Weights of a small mixture-of-experts language model, trained from scratch on English Wikipedia.
Size: width 128, vocabulary 8192, 14.5M parameters.
Experts: 32 experts in each of 8 layers, 128 SwiGLU neurons an expert, 2 picks a token, a sigmoid router.
Below are experts of layer 3 (counted from 0) of a mixture-of-experts language model. Rows are named router (the router's row for the expert) and show model dimensions 0-127. Each number is 128 + 32 x the weight over its row's rms, rounded and kept within 0 to 255. Numbers have three digits each.
Before each expert's rows: a language model's description of what the expert responds to; "raises" lists some tokens whose logits its average output raises strongly, later layers aside. This comes from a sample of Wikipedia text that the model never trained on.

# expert 23
It responds to: Plural nouns, demographics. Plural s endings and nouns of people, age and population like years, people, deaths, %, plus verbs were, are.
raises: " of", " with", " in", ".", ",", " by"
router:061152122164102114099113121052113147118134105174177109121092118116134132090145139162087137131222158102098145091178165146121103108130086144136122092081065144178114096077101125095147174170139097126110100129119167216146147114126178158169124091119145102115141132113099106085119077120167112133145167105132112131154137096169150086111180071133147177180082128195077129151108108138173169115161

# expert 8
It responds to: Infobox field labels. Field names and colons in infobox-style lists and titles, such as Born, Date of birth:, Box office:, Genus, Range.
raises: " of", "'", ":"
router:101119163123133113114143129054133183139133102128144110114113114115181104114124092053117160112127147138106060111172169126090047122169158129153137114095071073174106158085093130106083141145094082164140121146078162165119084156135106151166131098059112142120166145153093099061143112122197108145160177140119105132153099121212100059077189146125171144146118123142125155112118113138150095151131

# expert 0
It responds to: Mid-word verb pieces. Inner or final pieces of verbs and verb stems inside longer words, often before -ing/-ed/-ion, such as tra-ct-ive, ass-ess-ing, re-aut-horize.
raises: "ing", "ed", "s", " in", ",", " from"
router:133136169120160124139160100046110186112132123107078127129111124114154132119147127133091078171117102137074163099153132119134125090148137140114152061147084100180175141116128056077150136191134116087127154155131130144125074158116119100177051072143157053093114122148099067081120077118171128159140172086118148190156121126118111102093117136158120191124102058174140150113125113123183113167143

# expert 11
It responds to: Hyphens, quotes, prefixes. Hyphens inside compounds, apostrophes, opening quotation marks and word-initial prefixes like un, inter, Non, Mc, e.g. performance-based, Women's.
raises: "s", "-", "O", "de", "ated", "d"
router:110140152169131177141149142086201128153142132142120118143062068070135109097081106120123129134201131183079059108164200128095125080158103144139143103180127159127113114113141105092141139117150132097153120176099146152154091158037094162111073105147130084095130111107071081135102135122132108111148201113132102148139076107149120088154134126114143104159115125183079113188090114142165126140186

# expert 6
It responds to: Capital-letter abbreviations. Single capital letters and pieces inside acronyms, codes and all-caps names, such as NXT, SETS, 16W, SC.
raises: "ates", "ity", "ate", "hood"
router:100124191164152138108160107090149133161121145146139108122134106084140122085127094103076058115165137132113129106147169169082153101121147086149083120115059165167152190118089110080155118192124094141074149163125165175100110146133150120173044060096174109082099133131086080103140148140199100109134138137154082109219113126141144097154158114110112128184136117132089140131091160149152104142156

# expert 30
It responds to: Syllable pieces in names. Two-letter consonant-vowel syllables inside foreign or scientific names, such as Synth-li-bonotus, Syr-ti-s, Mus-ta-fa, Pucc-ini.
raises: "ated", "ting", "ture", "ating", "ates", "ches"
router:071128136096125142105132140048190139126089148126165144153136083125145127072102125109085178120144118184096119115152118126095116102109128200077135119158096121145198115110184068060110135150167114128101137146117151161122097076077137170115065080085123066124164109135105120103164158142125089127129123098178071152141101095195140082146150138136149155141066070134092141153100132088177119108132

# expert 20
It responds to: Mid-name word pieces. Single letters and short fragments continuing proper names or foreign words, such as Somerville, Forlì, Bregenz, Alfonso, București.
raises: "ville", "ly", "'", "land", "-", "ford"
router:088250140086090125095193142091202178130099128089161138137110128160168110125086126156087100141170158152059170064141121126116105082151125122163135067138094119156132138124159123107086128194148115154126141156143151148118100145105113111140106131090164107050116106167115092065128135085166124138168203122151117161096104131134122050138146130089091158157093116142114152117135130100145137126125

# expert 17
It responds to: Place and institution names. Proper-name words for places, nations and institutions, like Massachusetts, United States, University, York, British, often after a comma.
raises: ",", " and", "'", " (", ".", "-"
router:081135130178160080096133096076177150144106120106177147103141077119170174048120130130130092156180136105141143106166179147141078113116137128112165103096098101150101175123125108127107110181117101141130061128097185171108136112140174157144111114088124124081102095110096085101093170050173079080158174100132090162099107103155098085117185133099138113202120119169125120134064152141128133097117

# expert 12
It responds to: Word-initial noun stems. First pieces of common nouns and adjectives after a, the, and, such as por-k, loc-omotives, soci-o-economic, bird.
raises: "s", " of", "ing", "ed", " from", "ist"
router:107155103152139103106124122078146155147110129177134124056137049148120143110111132147147117133137109117105141108187165144074101111184114211113091115130097160155143079109152078084107137157157064152108131139112144164129103100091125158152097056118103084125101149142061101081132123085145109116157161127085139175178075073173133107104176104084150135178113111177062160122099110103191132144114

# expert 19
It responds to: Commas and conjunctions. Commas after nouns in prose and lists, the word and, and month names in dates, such as sauce, and, December.
raises: " but", " which", " as", " since", " though", " although"
router:058189079199123082128138097104142162134092124146147136150108138145142168085119100166088112150176143135148095126146165156141127076182168134108128088100127175157143145084127129112170116139107064135155138164111154156106094135104151091140114167072126126083128102153075069085095147082117090156190148114113124136116127131121064087144126100165163144145087061183070157132124176143168161177183

# expert 4
It responds to: Common nouns after determiners. Everyday nouns right after the, a or his, such as team, film, season, building, album, station, site.
raises: ",", " of", " with", ".", ";", " from"
router:092179140142155077090106135086155171113114111114188119139145033066135127094137104143112130139124130143104101106146149155110081093157156109123123100131038144153117156111112079077155129157158096118132158095123128231131129146128136095184137076089113095111111122111103098085113119137167095158137175089138146148129100086151086112106207134138101112128054121194115160173083098108177114125138

# expert 22
It responds to: Brackets, symbols, non-Latin bytes. Opening parentheses, dashes, slashes, braces, subscripts, and byte pieces of Chinese, Arabic or Devanagari script, such as (USA), _{3}.
raises: "S", "Ju", "ca"
router:109187190126162103170131132109125146099114137116149131107122106143153106147104113104103143155224139194128116129213131145128098081166146129186122068123076172160142152093109092109144165125134130120149106122130206127088138145111105193129063082134191098126148093092070098106133119104172070111125166102108144124179120084125080115134128087096150157173067100131087106144086105133158150125093

# expert 5
It responds to: Prepositions after phrases. Prepositions following a noun or past participle mid-sentence, especially by, as, in, with, from, at, as in "coined in 2004 by".
raises: " the", " a", " an"
router:069152145105157077129148107105159127130150142152117122123112126126174121094137093061100107141171163144110150092137166174122114032118136165129156143094108131173154133118114119120131095144136101153093168148129203125080084135097105137139117138121106098127156079125074061076097105101166067130116151061115138174104110122154119074070105090098111109139070094208064096134150117100145055141123

# expert 1
It responds to: Word-initial lowercase pieces. First piece of a word split into several tokens, often lowercase or single capitals, such as rep(ublicanism), ret(con), Comp(anies), tr(uncated).
raises: "irt", "ir", "itt", "int", "ift"
router:122154120215157097173160129090138170130140136167149103149105098146134082103129118102085141118160161155033129071175156106160130115130113135156114097123098087159206102069111094119180118157159110148104154130063147123147149125087093166165100089116158088148108104122036096109140132115133084139148140129122093158152096134121136130144174129080167144136113127119122142129079151144240103131178

# expert 2
It responds to: Numbers and digits. Single numerals and digit pieces in tables, stats, dates, coordinates and codes, especially after pipes or semicolons, like 1, 0, 2004.
raises: " years", " times", ".", " seasons", " days", " months"
router:104182153129191056117154161101154149123125120141176107130135107115137166045088103126110101124183093128105124086177148099053093085165154190103116105138101170144174180109139145110161127140144131168076100158056165154123148161072097149175111116107168122120124123133123074098142095053178056126165136099139095144154081133113126103117171107121170166151093116126117125173119125108164148135115

# expert 26
It responds to: Main verbs, past tense. Past-tense verbs and participles after a subject or was, like wrote, played, released, known, entered, plus the preposition of.
raises: " the", " a", " its", " by", " with", " their"
router:097180134164159127137148147110145093099103105146132102075106128053183182100165119140111101179203187093117117092130206151141141111134156164136116098108072172188122118126135100088097153182108125139075123117139133178109131120071072133153105085113149098112167123113102082113116132131219129144177163105178145161145086149157097130089145105114131161113102124181099151120126105180173150153091

# expert 25
It responds to: Digits in years, numbers. Number tokens continuing or forming years, dates, and figures in tables, such as 1209–12, 1945, 28-00 acres.
raises: ".", "-", "9", " times", "7", "–"
router:080165140121107103132128109097142122124120112171156181136109084135145126103134061131118152173152096103093136126138166123155118091170187169157160138146068117139152146047133112091138146167142133104094118158117182151138144130145157165177066082096164105117120119131086016081113102105168059134181140150182066125120070114136106137121113071104117128160082081158119095163117153163160165124133

# expert 27
It responds to: Closing punctuation. Sentence-ending periods, closing brackets and quotes, colons, and decimal or domain dots, such as extremes., 74.11, .com.
raises: "\n\n", "\n", " |", " In", " The", " By"
router:082158153155157137090154125091149132137127107132143149108129084076130060109116144131105123181127175088102096128180114086126125035139142159141148105142069154128152127129100105076143127167109068129095118148128166159152096117130137175146089125087162095098085149106128104059117084096161049140172166110150151120126030160173130070149141089094138144118099089131109156165060127084149103139141